config.toml
n_layer = 8
d_model = 320
n_experts = 32
experts_per_token = 2
d_expert = 176
d_shared_expert = 0
activation = "swiglu"
moe_layers = [1, 2, 3, 4, 5, 6, 7]
router_score = "softmax"
normalize_top_k = true
routed_scale = 1.41
balance_loss = 0.0192
balance_bias = false
router_z_loss = 0.001
init_std_router = 0.0143
lr_router = 0.000436
vocab_size = 8192
norm = "rmsnorm"
norm_eps = 1e-05
tie_embeddings = false
optimizer = "soap_variant"
lr = 0.0044
beta1 = 0.95
beta2 = 0.95
batch_tokens = 65536
seq_len = 512
train_tokens = 293900000
steps = 4485
dataset = "wikipedia_en"
Below are experts of layer 5 (counted from 0) of a mixture-of-experts language model. Rows are named router (the router's row for the expert), gate (a neuron's input weights, with its number), up (a neuron's input weights, with its number), down (a neuron's output weights, with its number) and show model dimensions 0-159. Each number is 128 + 24 x the weight over its row's rms, rounded and kept within 0 to 255. Numbers have three digits each.
Before each expert's rows: "comes after" lists some tokens at least twice as common just before its tokens as in all text. This comes from a sample of Wikipedia text that the model never trained on. Tokens count by the router's weight.

# expert 16
comes after: ",", " (", " |", " in", "–", " the"
router:170119148132109154106141165100094129160125122107118124148119138139146134134121126121100098085125136150133114141124150160142162139106159112144120102116125112127130153092154149151140170146100146176157113136119144150164085110191105163122100102112134189184183122127089091148118112139104120141130157136107159125149160101154133138166125124093144148102124121133161147095131139169140080088092105160080133122118150127128182155119096142143134100142149143128105119142112111131140128169141163
gate0:120135140113105120091135130092096091114150177131171161150118123118143185107146157090163145098176140154108103146139133139130152127105152150127143115086108133151157109107148105138114177110137151143117163155123111129109149107140174117121163132148058080143125098139111128130147143166171133129109114175115147188161103122158159134107166104122136154107127108157152122123139148177129140110119088156127156101158064107132167122114118152092115141083159175124154139147114121173128165136107129
up0:123155129084111129103103105115082143116118158125131148157107135138130174126122128143114144135137135127144092098133146106122134122097133167138140098131119159141121142079143120142110128091109119092122133142123141102085127122167123089119158154118150142167126109159101143151136119150123125132117096147137163140180157143167165119120106099115141175136165112139166120189151162110092166129132099137099092111187091144114151114132171144071128139121132152091128118097104153191112142108157180
down0:116108129162087089110117117146158109090128145152122111119121154108124130104129094103098140127155163143107107144129141129104148109127117094159141134114092133166162148135121139136113122118087127127074101116152140076138118120120127097118170094098154124117138148120131159112146129078156114124131106153127125119122126129135112172088143112091116114212149151122110100132151155150108101100163136143144129135137103113082104129126138126158138124131083125089122108106118149125108129117096139
gate1:077110143099125177104112150126090126102176120093145141109131126138132128140142157171107084100167130117166133122139130092138134135115160136168162137142128127121100166138094110143164133092123132124120111105122118126123113099098126132112143124134140167105125140144121139107125128174102116145111113165127089130090117114141152145148094145104126130129124142127140124140135181133157132141144119142121156102093108143147101155114130145093116126149116119166122149101082114120140138127137175
up1:133155116163194106182139147142134135130091111160150117106108137090095121114146105064108154154119122107092092150098140147137127139166122111134177125136152134143151144109138095103107146138109135129135147166133144165128139203172107112133146105164116127107112148089108128130142097106107139103130117127135144156151103082112082122127164125157153145143139116167083158167150078097112110119115138120150111171080133094123122100144131132153145146091145113108159114086107163144139145115111095
down1:145140112108147147182104099138133090125115077091143107119066091141118164096112147085140146133121113108150106142161110147146093111124153118107151092137122117116121156133100149095144115134164116142192110151156141159141129144131156139113111153126137158148131123126124103149123134151146120155078121131157145115123152091134175121137150156147156155146102137090122151119147136143125142127152124134148095129109129147107144134090130119172093142120123086148127131113148139118143093132096141
gate2:138138126147102113120179163123166123149154149102167114091155123131143155140135122125137155124153142143121103171118157119114163101109147148129121146167157123154125148112138118141106133087129119161113122132110145143147114118080130141063114146150121133147136100129138055159110107168103119121124172059121127132132145136167133151159139158122109087086113140119147110114123125179145120107106059134127145103147113104107146119112161166168102135123123093143117117169098122107126136143143145
up2:148156087132125113119146153124140126118121125108143117134121070101167141113127102121127113113144136110121107126103085166093156076139145145124183134117125141159119070090154130091115153078128155111129152182134126157163115141133128161112150093127090116107119129110141130107132149094146118123118142166099121127126159136116137089125177128142114132155114130117123129124109120110129113155071158155150132092136092134143128123126117121139078111125115180134073088118169154108116103065116167
down2:156118091125127102187103071099151112127156179133138153119152148150118156170121081151172083144083109130144121129140136098149153081121107110156108118103139170101102152155116140144110148122096135142094121115105120132176153148185120158146128154161135093120125113108155146124152158130136134144153137125144117131148151086150113106107105186125134136146140167118165164118098101119137150127141165087099089090131116136169134125108130110126121077112083139162134143123108167157111121111107169
gate3:094151169146108139099132153133143132112124124113126142094150150093139182092151142130096136107139093145145169134126104178135178167142125117128157118140152126094107131141155129094149147121121087138119135123095139118125109128158139156141111116105155177124121123126146101144132144106138106161141132166099145131158108142146158098182062113118114104139175140105138153090125052114115110145089141100152127169121114144147149077123089136137143141158078122116148132132119102130209153165118123
up3:147098104179092101103147190100138107134105124120070154146169121125120147090111139114140109112123126102116129147111132114130125134164141130167101170140121130119128163131126120120172185110129179122135091164167150104108129130140130126135144158149131120108108117119191089110126163112125141151086138187165112106135132113176117154128143129171086119133102117112140140137121121147123165135130130132128132145090108143140163127142117081070084122092158158099138136072127125129108127154144136
down3:106094133128101108125154134149142110122106167176114122184177182147120126135113137111163145164140165086145124111099129136113144129113080137150116182130130077149094177148141107094099097136114124172111166137174123140118097119099163138095107115122155104143143153113123179125144123174117131142117150139112129103172112136153136147176100131135106104127127133120139111107079162155127144142108152138120090112127142155129154103171091146066103118104125112139091135120156144106140115117143095
gate4:144124161092110153087129134143096115107094117120145145134115117131121168097131100160112089131139115148142134152155140156137135143064129099115130118167113140121085121128173163114110118088130130132127131067140116103157145102120162148161124125118093161138124151128071137114118130128085131117121113098121077097139120128133102135077136141150140113122101082108126079123106130163162151096103119136119117128121147167135114141131097096136150109166141136160096112127168118164125113127135151
up4:165090161105114116097165118136112142133138133112119145108161119103154155136113146113141122135155110128133139116115140151126139133097149118138101110123143155124104123114134144080117145100139112136145127115144094139103151111098150177122141136132108141120133118127155103169127129112126117151136139121141124131112108121150119110059130150134121115138093137140103126137114186089146107079101154155119103103131151136122131170143064059140118120131138121058150111147098076158159157106157146
down4:130139129129099204135088113116153133109074114087140135134085111124089152145147143130121094136141137161177112095157148165149131141109118082114096158148105117128108161166088145144116163113121126154109124135086101127153126117137150121152109136135132169110174132143074101165070098131126151131100136067128096127135134114157150138118135126137111097107105170124099111120156141144139147129132118152130146120136106101148107135155128131111139136116142158154147100141143076119113149131176115
gate5:151114147135125105152147147085150125117153138127145127160094128148128109119112170129135129155141139162092160121157132138165111123154158117089109113100110130127135147142136126085163151132153094127122098086089094110144137105120145134158153099150141119136146147133192109114126177170138138144160159144117126111130141089154170147157128101132094096132071143124143163118137116129109076103115181162132120108157088120135107161138096139133116119134099135141132128114096080130112149133154122
up5:153095138118081130103152154119090141126131098134134171124118163115139154117110096127119146170131151166113144124161089154116132136114115130112139131094163143153134126082145063102115116090140104146126107171109145125078105141155115114108104131090112153109157087157099122110121135113168138107090100135162118165134178098121077151125117129125156158092147114152115107141140074091145147144117123099157120168136123126151123095151120144103121077080140103139172121113150117127144179172118161
down5:175076137110152102136117143147098096139115172145133116169125130109090108123095138134103151107147135091118160132159172127118102128120151149114109126122166142109103134099174106091119099107127108117104162098110151185091147115179143109114077135087148149107119108139136137106109127125104150113129124149117124112131120128073132107153168150126147158109126155129127107130082118141147120162108112139153096090074142104118126088174157098070095150105146138105114114131127098120087119106142136
gate6:107125168155147120125105110131122142118136081109153122151061130144150199107147107178135118113125119121122096111128134144110130140100145091049147139143097132098137107143117129142112171120078107114174139125125135138162121093139137135162122122137122129152123093151151105153084106119119131119069163059127136132122132148128092082136125112128085108155155106109099110108143132142090132114103132162068096121150119102148138145120139115148140116121151146143155174115101144134137105127131150
up6:149130141131119061117146133119133120171119097144166128105090156089123152115135116120120150130143106106123153132142131178166133137123112126090115126138143103133129124084106113131125107119135134137165179136115123116161175185114105108111134105073134114118119128142185158091132119145122125147152124144116158147153091170112098136118165097121124121109128124166111126131113102123104117161079102147082088163087152116081179075080111127155114121120114112117138109083129150121106115166148093
down6:066146150147113103074132074076124165109121157175122115150110123092100146126143146096126132129138117118128123128108126151109111068143095133110159145125110117171102178087125163098148137198102098172147120132107129147092104135111134118119175113097154131147094159071120160101177151118132113145115138119102163149141134172175152106142119161117127077092160159142124104148111136136136159124103151141114103129114140151119119145106115183143125115144124121112144131122099129136128156130137109
gate7:144113110090124135133094095139126113173113104137113116126169125160142186107089135102116155150133148117120154123175082155106127113180166145108083146118130147117145157096127109127126165141113164102098096108114115114126109152136164206184110113133089181096140139127152138110114129143124144142119164157122128102113178119131113112095090155117118137135119123090128129117080158187123084125095095138125162118146142153150193167122161157165135156144110107147131158149126112162119137105159154
up7:132162118104127175152150123141117144127087138126127160123124122169133142106136140122169092114111150132146138140141126118133132145092158052134083152096141152117124153143142126155133124157112135151160089133116157118135107121146135087102143127130118140119106143136158125121145134146162144127147141132120087142134150178156118129104106114128172098093137176111150131165135082132149097125093141145097145074140129128094127139078099159146143136089097164126138137109114169099123140120164079
down7:127099156164066152135114143119110121151099170126113150137120129100144096117087096093105113103099121135138116098140142107082132139133083108154124148101116135117116113135111082138144116113153113132156130173167108102121078134107128115124148127113108100156156142151147099124146124095111157099075143179168169150139147108129160126137077138089101119145134162124125124143102113111125105121119128140160141121090150162114112146162171181129132136101128120166106150144120101144125097132183118
gate8:110085137123116130131165182151165113155126128145152083111153150144175155137133141099170142087121115109123127133127142121099174132109092126159060140140126166120142155128079148107095144129093117179110126111122164112135108145148071144133125136138105091135155142105122125152093109164103117113137104110134152161133137112132091159099124122087123147115122145092121138179126138133178123116075123155110150114125112091138129176104150138082118117130173144146145167136130128110175140126131156
up8:150135140128119108156145065092126112144137159103126135099097162117085111122158145092116148139141107110153135155157165164115108133124162104171110161120101109179086097132114124125153064113116095103105136162167147105175138102116103099148097118186166145135100161094137130126097120091118129142125106149140179094122109104155123094132101090126155133103163140120130124164131103109088102120164152110109113095144161094135110161105135143103120132173150142110136156150122120096156152101145107
down8:157103123121161152128099145113142131147137170128122099107091131120092078095114126089158133145142152137122140101133144116082112101106109140118189152128066128136139104134155133171123089157122154121114122175131144121112136156117156127100105119133120158109085173095098092125179114143086135129118154127180146094129170110105141099130161136108093098099146139145105128181142130164127176096148126105176136129113129049131153134106101133105125153157135150122137184111089120128139116101116125

# expert 28
comes after: " |", "|", ";", "/", " No", " Total"
router:121115120143101162116150165114093086132143137120135114152085145127126143145097138101139127108119128160151118111131132140109155146135185092144124127078149113132126151131134140151101170125117136146185104159085119159146120117136106120132156129160142154179124139105169122135080128107111110112177163147104163105154141125128122185163099087097103155101167091128125125087124127165136111111088139135102131148101157142099160144170090128111114096138149158109127126151103094148120135098145096
gate0:125141161099120143126145158098122111129140089147153118136126152103124167124082119155117177145117135138086171182123129140103111156106158125145107108134127184101124113104162099126111133153103158142114131145142105131152163095107151151129163144104145154154141137161143099086131100127138137088135171157108132145132103138148140103128106135111167185114116106080106133128125123138149133117147180115126135103155146136091170142126122158140098127136144120150125166164160126126177107135106089
up0:111122122100128102146113144116136120145116143123117114145116137133135092137142166128093120185170081147123100139117111122126129158119122145161121133120117112104125114122130153128078077126113051134132095149129077118116147133140151109145117069112153087104092099119108125134104105124156106131142170124131136110160119128140128143134188129108138123145116092173092141144101147190134138074100114139148140079110106143093171113112166113148126157168127153126111134133113089130151078143139150
down0:152124124140143077140112096168118109151146144093132093141123139142177113110154111162114127143110161122099140154120130143129088144138129142175120131086169116108141159093087159155145119162072123111111091109107085141160161141111166157160143135132102123091167089097112154160156120128112123099117140110116116118066124158123193115135148125120157127188092140137150110121134143125101165097112101109108132157180139119148129159117131131124133134129120096111138128116132121151132130140120095
gate1:100128109141098149141125134110143121137117127092122113095107126132083075090080113111142111116149143131142120091095103126124129142132117122151111145060164067120132102134102111172094124109157117118149149115107143145091146130114137127155115089107163106135155135131165139133090085108121096066118109117080150138139123154130144161103096106134102108163136159124112139142128169146102167138114155121083156150148113152135128135144110136158102141099099131121185140156137121136110169127117123
up1:187118126149146129135159090137135125114107134123108166121106115175143162113107111189101142156102157151128164081118100115118116122119098135124138155147092103095123169101125137103150161180120101159124113153131083076092131085164148122118138168135163127144143131112133157110130147153145127109113121118118098106100101104164061144149120129176169133126097118127131078110125124122144118114147142123116122126136135106068105133098112114105111134155141173145108133123167117108132133173153190
down1:144137127123101110136145145127163090116156107114155103121113117088118141127152145149117119152101122123128117164110172135132138123173101111145121098125087158119158140060124127123174108131117149156139127131103095142163136142160116169170108126075130139148163120137115105119110081101129133119119135135123148128099102098172110098132128122143128167094099100090104084171140131130152127110121173155142111078152113107154109109136161088127139157148137156148132106145116131112097143168151152
gate2:095119110133135107105131131102156126049123173107147092123114086153108109128114109150112132132126164101177092199112165143121097088135119122158073092143130144073111142064136121130143153171125117151140153156108149127118189149104130124146148144119134122158114143107137119088119077120129114138120114136090131108155113120154139170137156123122057120149136096128124144108126141149144106155106133108125188144129158135130091156168112119148140096141103129123114116105072155141153169138149102
up2:130075172134100118110091127128142143102151112144113067108142096102115127165134118109127152119130152171172075164057133103099127124141142104138131083138144171111079146155120147133167140169129121162100149147132097138144140126124134143154141126148103124162151145107136148128130125142115123166121133150116139133124083112122085157115127129126106085174121099123116101131155122129102152149127135117137186152110162151156092145121152138136153128161145136097140093097086116108140191148156098
down2:121118121147138147156091096134148149147091104142156104131108123158150118129122195123160140145113084113108151097090104112100125090106119120133164108119127147127144155161108143189118124145081138126103110122162079164120154112152152087150092147124109131123116113128108171136086152139108142141138109145142116113077104142151141137111148145136155120146156151163122133156156135108151161150146128128108136143096132122151145160080104125144114155155091108116100129108141111093094159159136118
gate3:111126160144086139139103119086118127135107134111134143083104169072116152117117117156166131151159121120093122155131133137132139086096166167131178085113165146149144090104096162125138169123047165115107110197149143142098118150122169125164146133140122141142124119155144125088099111114120149109145115152115149110157123123116113113111145108115135163143097168139093100112159113131158122085114111099100101111147072148124153109084135131157116135121125091132129124141131115137112168089165103
up3:141102162187088105152151135074102141116129155117136124099161134140106143152147118161158138129148145129126140159147173103101092106106153152159177123099097156128127138126068173124122187116082119141113082158136123156104147129086143155124115135178145117168142093142151107093125108093151115121132131160159136125163119116126115115135133183102153120096140168131095092123129160162131138133103139168068126105165092129081141124148134127135119139147119081110146148159148146121083132093160100
down3:147129126153150148120146098117069138134119101113137115087173149106113151142127136153126131152123119156144107104114129102147152106120150144130099089135128105115142110114120094102116141124129107161101106102169067133136133128115143121109172143152150117105125163122129171121111124146113123132154122120116125140123158117112132120153104113145132083081101129131143093121158120124139180163090152127116124150125141122080143160113152186151105097096107129122123103164148129120138133132148134
gate4:190127105073113146144087139159136082119157150120136136135166154117117152140148164144140153133162149124135141120150113143133164174160099123081137155116135127157125108131146157131107126138167125147150129140120087117117152143111112136106105119116134112115141126127173089165105124168143112119159176142070144085138119131127118106094147103093099158108107151172146137127121104167131075115120162119144114111174147087142134136150090099098111168098122100134155148137097123159106133117122138
up4:115141100123144102097140147129073131092099150106095125134122112161098119142171097120136099136142117128130117148121139130131164108133155127117117096139121135097150087099116168111116149104096115181086152148143150114136115119118108151133115140159091178131132147138132124189193128114146098083168159112146143130119145103166137139106101160122139148151085096117125113127124098123143131167152151148183109129092134135140090108134112143120090111121139140081095142122093131095117136142160090
down4:134089170144127163147097149122170120146112111111146169075120132151126137106158141118099099136084113129100122119180141096125134087133132135109087158118142152126120163117121131169129110124148116154146157143077136137126148118113144111104085089116148115128103134170103081121099129157105084163154148134131125084114140136115123150112186145107167116152164157164105076120148084122129149128123135098100130150133107171156137130143162137116135128158153133137120089151119134076126168150146148
gate5:096150125111039157112132109104132097120087145120164135110089168091123135120121100092118144128145157136112109149115115085116148136145113114124084105116137122111121122134157164099177125144140172121163126148164153135166169100154186124140159100125150127134111175141121134128085106088122118106136112155119148137157157112117127156157096128126128118110110091136132103149144154137171155122073116198137121163091091159152125150148170098136140127103137153098152134140138117112129123139133120
up5:133111148133147145133093121115152154127156165100128118171146142122125103163116125099130131099112100129124136138132125160107158102143120160138114130146156134122099203164072119121136118098154086104167104117160123143167111106101124117121095112128141111153094127152121134129136142178178125154094096114092107108060129117105124130121123163093126141150109119112114108113098140130159128162173100109142118103180099114103131078121150123125125087179167110119173127137099114131108121091109088
down5:125146137121121091071147108154103129143144111157131155098068125156151135128103145115121102139129116096103155145106117192118133127132127140139108131091179119115118127111114149104140154129144135197120113096111128139135162134126174083174161122115141119129180128155147123101119108160130167118147101138095118168116111087119090125129121150042119138157102105173134148169142089112103108144132086098128172106135092148183114130128164155142094157125114124100116128119196135165108085116135138
gate6:115107074113105128161142158127096135098146140115132169122086151093127087127184113121149096116130152086130105129158099151144169186118144106113123078069173116129160099096119146117151115109094114165132132119144150117177127103155114147153164140107091141095154112147158112113160150145137074129123133133129134134119108123140137117139126151119137131107124117111110147143153125187154131123149098164099149149189120138109134079144128134155143141112151110140160153145156156148127138138114147
up6:174111062127093139151113115162144074130079137128125154096108134124131125131104093143135124163116137113112167151117161145118163127110133164138122140105194181096146123127160138105123111111137143090143124127118126120128115194135174118134150136125132132142149139155097086081094102103107151088130176133123132142107113136185123125152136142141121153145122118144135119133133113165138140160120144113088064127157113147128092139148123138094126081130137164117139153147137102140143065137069163
down6:090117106134153109151178112130132149113120079107169143118123144100084147126175130110157098127096106143130151117126113130186094120143152120108090111114160156132111149112135101137122153126126125119143133120142058133162127100094083146159129160140119109125127147117160142122104195117152116119099093140124163168160116127152131159123138135132128117137124163077139179148118132164120146118160137114103126110141128146129137105109161117117111138122114117124105096168139162091143156121092154
gate7:136089149157132126182152121144104108121132143155113120109116119132152197156108156109140125085134129090120106141148144114135162118145140132122085163151136133156119172171109138137086117112116116114118100170122151150073127146137124125124119109127115166159105141113060120090116111147158136095092177136116182103097116149124126094144134135127087119167145175094128140132127122102136106129118113128161150144138110106161141147127125096148135076174104138128151129123130151117142150141114119
up7:129104109130142136176137170147112139170147165120113152145147124127196140123149123102144146127132125091118103102146128123145132126118133122044123141132120104145141173101159111136105140139159129131101094168090154115136121144110153132129151129124144159135112137128113139107091155126176143086105163098131149136120133136126119111100096140100103148134133129132133140148155132116129097151082125081123141133148117137107122086159100110150101088105167092148140139148125155129135146094093093
down7:123116135155218124129121175136101139121169135121123110121090135160097116137128120102123134153122141122094106127118105131092180111145095130158121104151139135122097118118123140112130174170133140107120144085126124142132150119151101111137159101118082120136153100119142115117135099158118135101126150116086113079145128126131140109101186102136148101152140123158168129158166189119126120139122093099132179153155136144150127109090102146106128082104163134138153117155124171137137090142146118
gate8:133150096116148130157156083123098116126106099097128117168147160106098127132160148139127137129168123107098087130141118133097172141143143102090143112130124102103110124069129155156102134158135134163146142145137105140128128092173113125159171121125123168104128123148134137121137147100120141100142146108104093138103101127075111115124110154155135175118165161147121139142162115154092108087118089111095142134179110082172152147147162149157105150103164148137157103147112078121190117117115155
up8:100113150098176122121149130096083108119151172105153108145149147133098135138134141145100129161144105097102112124178176104153158134116148123114133094100134128145078106143139147146136130141177123129132088178109092150122108082118123108129144099122084113072141081101134120137133144119143099131135116133131130146119105155125113114146157140096091134114150118184117104124193180121107154093128123120143117152151173103114145143110104154164107143112167116178113132095109119147136082122110135
down8:140093155079134152105099129147161122157107173135132173133149061130110099165108099085133123117117105125124149121141123164159109148103160127129142154084088139130118153130105147139122183099151136170113129145151113128148151182160161090114100145119112141100130107102136082121146101156107137131153130123168108150106120161097105149158113114102112122164142137108146118128109123160098161145145130134156177131127091106115160110129077141123095111154151158090137125110117105082142131124067130

# expert 31
comes after: " |", "–", " (", ";", "|", "."
router:170126133161105134098116157082095104149129132092143121146124114135131154114127153126121127088113169148139122083121141160138133138132141123148141064103074089137129155107143152167117142134093167162154097160087130179186130158123093120104107123138120140149140111119104101157127115143112134109167158163106107111139153091128113155147117094132144160129147094159111135064121136173165095123095130132087151139095128127121161165174117120145159083156149155091116142176147117158130170139130116
gate0:138147090100103162101103127135111121101152130104109144104121133114140082148101127160138110117107125112115151078093130192104162175155072123113150155151115107147132151116097139134118104164140102134152118115158092169115111135107164157173122167135132129150146140144137121132150124122130133107139168128174167172142118135138114121146154091111129122123157100116099120097159150134112135073121105134098127134135153115099128145134196111138097092166126108101124174130143129095123122073191138
up0:143140098095095147139063141128140130114108095136125144114102130143144119107096102103095108159127181080170129138104129136102140142127120146094118119136095113142096124091143111140111161152168122097114112119153119140175111123122133114128131153157129126156140092167137132140150129135133168071155150129137121113162095169102103115131122125118137130122124160164143147124176155156148142106117122133113192132133101181104179121134175098154136148128129151119136122151129126104122141076127107
down0:121182129146146140146129113149117152102159120054089105154151127154116144133157110108127196121126114129145127152086127129076104091115135149149142143106094175130123116105134121110115122103099143123134140120114137133170156101155139177105115147157134088105132100136110137121183145113111123143116132102144147148153108104079174099140148148148168136181086140074148134160141162141152107136096107086155137139118152126133110091090091178139114098144167096149109177143079130163151123157153148
gate1:136142122143194152099152120099150147138159139171113122132088203126095106120096131082094135129128146145159129127142146143126139133160095146145155137138113172091103097117124133145165153106120153139119145111129161129136136143132133123099139116118078099211132102088124116177107131144141170133132141144114116121089126129107096161112096174099150110111142093151141139131138130166136112113119117111118096093110109155102132143138129158099115091124127123098145081173120137124141148099124148
up1:155169101149173118094163089105158137133117135158137149146120145131122118128112123110138145132131134131108153068146138138145161135083120105136123096163130175121132144162139133104141126104118154149110140105124151153107104101133153103115081109134120098103139162095110154111121091110101131097140105144104125143140128123085121118137122123145122166149134160116173155135108080131115108151111123119144152116120150138107147122097143112146101176144102146142114093120115118183150165200148119
down1:137109150114137125151151137132129118155131148183133148139138108094125146097136120164138119126093108125141131114181129106119120138118112094148156073098170130148137168132144154149140114116129147077160193135134139110133136094116098162110162160093134140124144150179177163150059182128119129103038102110102124155128154108136105093129115090118114144139128171134102123166105134155107160115152150102149133120094060142159115101159116117124133135122131126162125127151150131145159141152113112
gate2:105127175074146146115143159138131144154086087147111114133161093126134129109127196167162130107153160121156124124128131135126086136106161116127119205097112136142186103116154102148151139122124127135118112106073149152107150123126139125112147142140100101151165114107100142132115119131134148145120174179109138101106109151141087121145146121160092139123128099125148130145121124149153139118167152074070101116129101155127158094125126107145110101092130126093132116113112149139128122100106107
up2:073087151134133154123150119100112126137080097134120149067150102137136111091127138133154134108147147092130136159108167154120131118115175111092100136144118138136160126120137120130129133130118145137138119129136158130106151146114093171173131165166116066136126096084116130088125189160153075120099107134119159110131100185128106113186115110109134133104114126116121089115123135118123125063162164115102118133113152158125094153132149134175122113112132119123146157112135133132112113107175094
down2:133173101113132098155119144144164119132105085088155108084133106108129084133057180133126133124102057125107166118136132126125130109137137136130107141119137115111088166148140111110140112105124126143126148092104177140134162140167126123122137133141124133103110159121150138127095156120136142117083108098114143156123140146081120146155127121142108121105092158166166119077138130112157160125153100035142113120147139149116109130147183141155119147109129105130127142122192122136104123157106103
gate3:125129113146108121118128146128115120145159119174137086134108145115162182127134169162124082127126126124104120116151106113111089136098123112118129154143126135149134122146134130119115147203175156136128183107101140132140147114159154125093132133121161130094137112137142128139148126079127131124105164134151115130127170120126173151122118121161115132146107112163154121098110101128115111136138128102132162161122134108092209103096128117108110143136118142097068142156091085141159173092148127
up3:128118113107149125141109117140133124140117124143145110176148157126119120163125081099134129115152132099149146071153136125130084090139109157111137121138093122153149148135179107123131148137140175171122089112138120157123117092085133084135099113160159154165102113178106138142103142115169125147124110109128164149194171151098106108115117115148133129105133153103112144144157139138090160128122121115149120107150094116126146152149145157080123145143144099168157124140100120106091128121120131
down3:102125087130146178111097153066141168136109115091150122132179152132130125147125136150144118115135144104116099152076125132101152156135133129080130095135110123142119117133137110122118076100102136154134128132102163130102088144162214101170124155100128086122100108127104143146117120137164125124063146101125120129129149156162146098180120114149118137171118123141148113118137131163155124143131123097103121142133128101117125162120148056164101147118134196107143158099115127119057156125101150
gate4:128093097142148109115138120090077125136123148124132105134100165126118143128092161169166156136124156185090165126160145126156128166151187127146140091074170128115110110113098150153106139100154115174085119122128131146147142138170126143129100120140098099129099144121115075170117154123134151079107119145158086109163122094106100118130119152124141117126101093122147121143132082132137128118158158110140121125155091134115135101081153141091133131124097120106121118130142140184129119150161149
up4:155078143141125148147112138121156114106125155119140105151146134089097109158115135107163102114090147129094154134175109133135085143092116126130095151104143113097132160116129129113104126128161166110124150116140127168095131157180162103136084107133080129126136116191133128151117155085115165106132160140117110173129123127135175151101103151142128128131125142120131116161178109099112102153133123125091100145116120118131116101124134102139128148132161136155086164098092146162133086149165123
down4:095098146152133104137094086129139141135117141120128138136154135144113108141117164144121163126149112120090129116137107110073139133152106116161155104124151144108125096147065153151103118135143146100128176095128125135169147144098127132108111146099088115131159098091104165117150084128153128121091144129138155105124150093148164140121099149116118119184131151108124121128145109131086150117153155138133135128128098104153106158167161156168131139161130080127170148143121124153154140128081109
gate5:145128152093125164117141140099115110172143134164101140089080107128186123142118135151084133116104117083130122138115134116148125131131157125110129114093084113148112168124128134129109140108121144153096131095125124142153109102124129132141145113097095110134100104108117120132088136142103104069140174169130133163110091166102124132091137121135154108151132105108160106127109115100173147151107139137135106147118166104143162134107090096135123135176104102054122133128144091107129177088164152
up5:155128170100073138139104168136138138138172149120089135107099142121125080115141159132068150140091102107144088106102115119099139111141156146152136132104105129130119165107117096136130158103102137088127146112114127121113099098177166152122089110102141147099122102207122159157156105130090113121152138159112150115130078134116154139086138175148190148148088126132168140130128105109106118149103175135132128162134143108152146132094124115168100121145102155103104147130134145126160154112152131
down5:156099139117168112104169137150100140102135134147111166131155133119121124141103144122116111135090128152136073161082143149121152185095092150116160140124150112123125164147141108101143116107136121150144147122124115125122108115122149130102130107137124114105093117128119134099150134096135107181115126118139143151158097146109106132130124170126126098128155113109091115124148127128135124131141155157111101073126082136143110132139117156134117081170110138170136159098126117131098129149144161
gate6:123119102147145097122161115114108102116155123166094128140143168156103119164117115092134130092131199130136143166072106129124142100115180103120140103095090127151061128093078111130140124105108135114120149138184099128156140164125087117142115125160124140120162133136126099166115119125133081086148116116136128155102136122089091096117127123135155138128101104139144133158107134115118109158137093142120111111125134114105108060156186172091132103112107110143133125159104139122155124120103121
up6:073146113122043114104127107109095126079166112114118102134167164160126104115154103128165102169145083160107155159164125111109146143108144101145114135130135091099137147147096162113156136127105098087122115136147159123163088151114138149141077134115142137129144106129104072128107145168113137127124125109080121129145135138137132130110105114098089132105129140118104131101132164135108137160076144085141139127124139157103150154138123116105117114127136169136160113078189129118088131129131141
down6:136148173166112129145112091112132140103148141162131120159069128149121184130153127133129099177095164149133109124163162124104138153144134135102146162112091138095114127118148123126145120096130140152141129166105191070104139144150085141130140142128141133078108153110126165152126103139103167119101110117077112166122104126122123142143136102128133125150139126068092148092163121186065161098124128119081154096143113121171146133105096163100114111141139080108119072108133125091144090150117144
gate7:190098147149101099150124156124133084157122131131127070155095093100172163104089154130134101107144144151095110151115132116158116128108160118145130110145131134145133117110164113150138096077124140125132120097106151091150120165128148124123138113141161132121150182135094072164111147140133118147153089116093103155139115104083144132085144141130115119107092125172089138136121169126150138117108161129164092118110158125148145141117140128116111141136112105081131098131123116183162121105154111
up7:110138118094127115119133139153112136144157141164130135121104130115144119138157113077165142118118090135166112157146134141203087141123130106099120124131164191138148113134161108141162137160108138142084110103149123133150139093088133156136138131099078105113171112146135131161114122145141166119129110141109149102120142132158110130159122122149151138094089126161141120181091167121125155150103132126085134124189148082093167128109087118096142141126107165090122119091131107164144104133122113
down7:129156117141088096139134137155110145182109159166127106120141111118114127165104107118145177102122111127105107128139153106137149139171105138110169147139160137096096143114124135142160100135133159135111138151107136104133137134097159137094138078144131175110148158141162157104151112146126147088120111118132144123097113139140151119084150085121131094111152115105181107137165122149150161121111152105116110174170173098124142111160127151097147116155148133088124087140122155113135176176118116
gate8:131093135147125110135152143141140094141103169150112096168134151136131129189091122123129127158171151121128130113151132148162101136138117121142107106132120107125120149083166151128139157104127100095144118134101114124135150144108103189126142090102119124127133145124137117097132142132150117124143130129114114133160090148165105142102117112115123156113172126115123138145163137062116162138100177113137089162098153101175145147167140129148130141117123127122101163097105147118117155121115133
up8:135110098126111124143083134146174143133141106093092191145086124142115123086132116112126114106137109074130160144126117102115100107130085157141146166113097150139127083146097117133163129158125129106123110133149122129136145108147122108127114129132176131158135167166120167152116142130122121117164121159142113143136107106135142141148113141146162136152123113123076105170119122184129113127151124138138153144132080145084116126125105137138139118080142126111135118117144128089162138110143088
down8:147151137116098126094105141144130123110148129101153130119115105167114111103109163146104105145141087139144113089120070146117111181115119141118153125123112137176118117089128131105135075069119149147129100121198124145109147121123129160133122084111124102099111159122145133140097115145130096121109112145139127100088139121142130117101153124098136160120095135160118128122082125113109124114117133118129140116136126130137153133120076116090095127096113142092144125096105112136102161102142152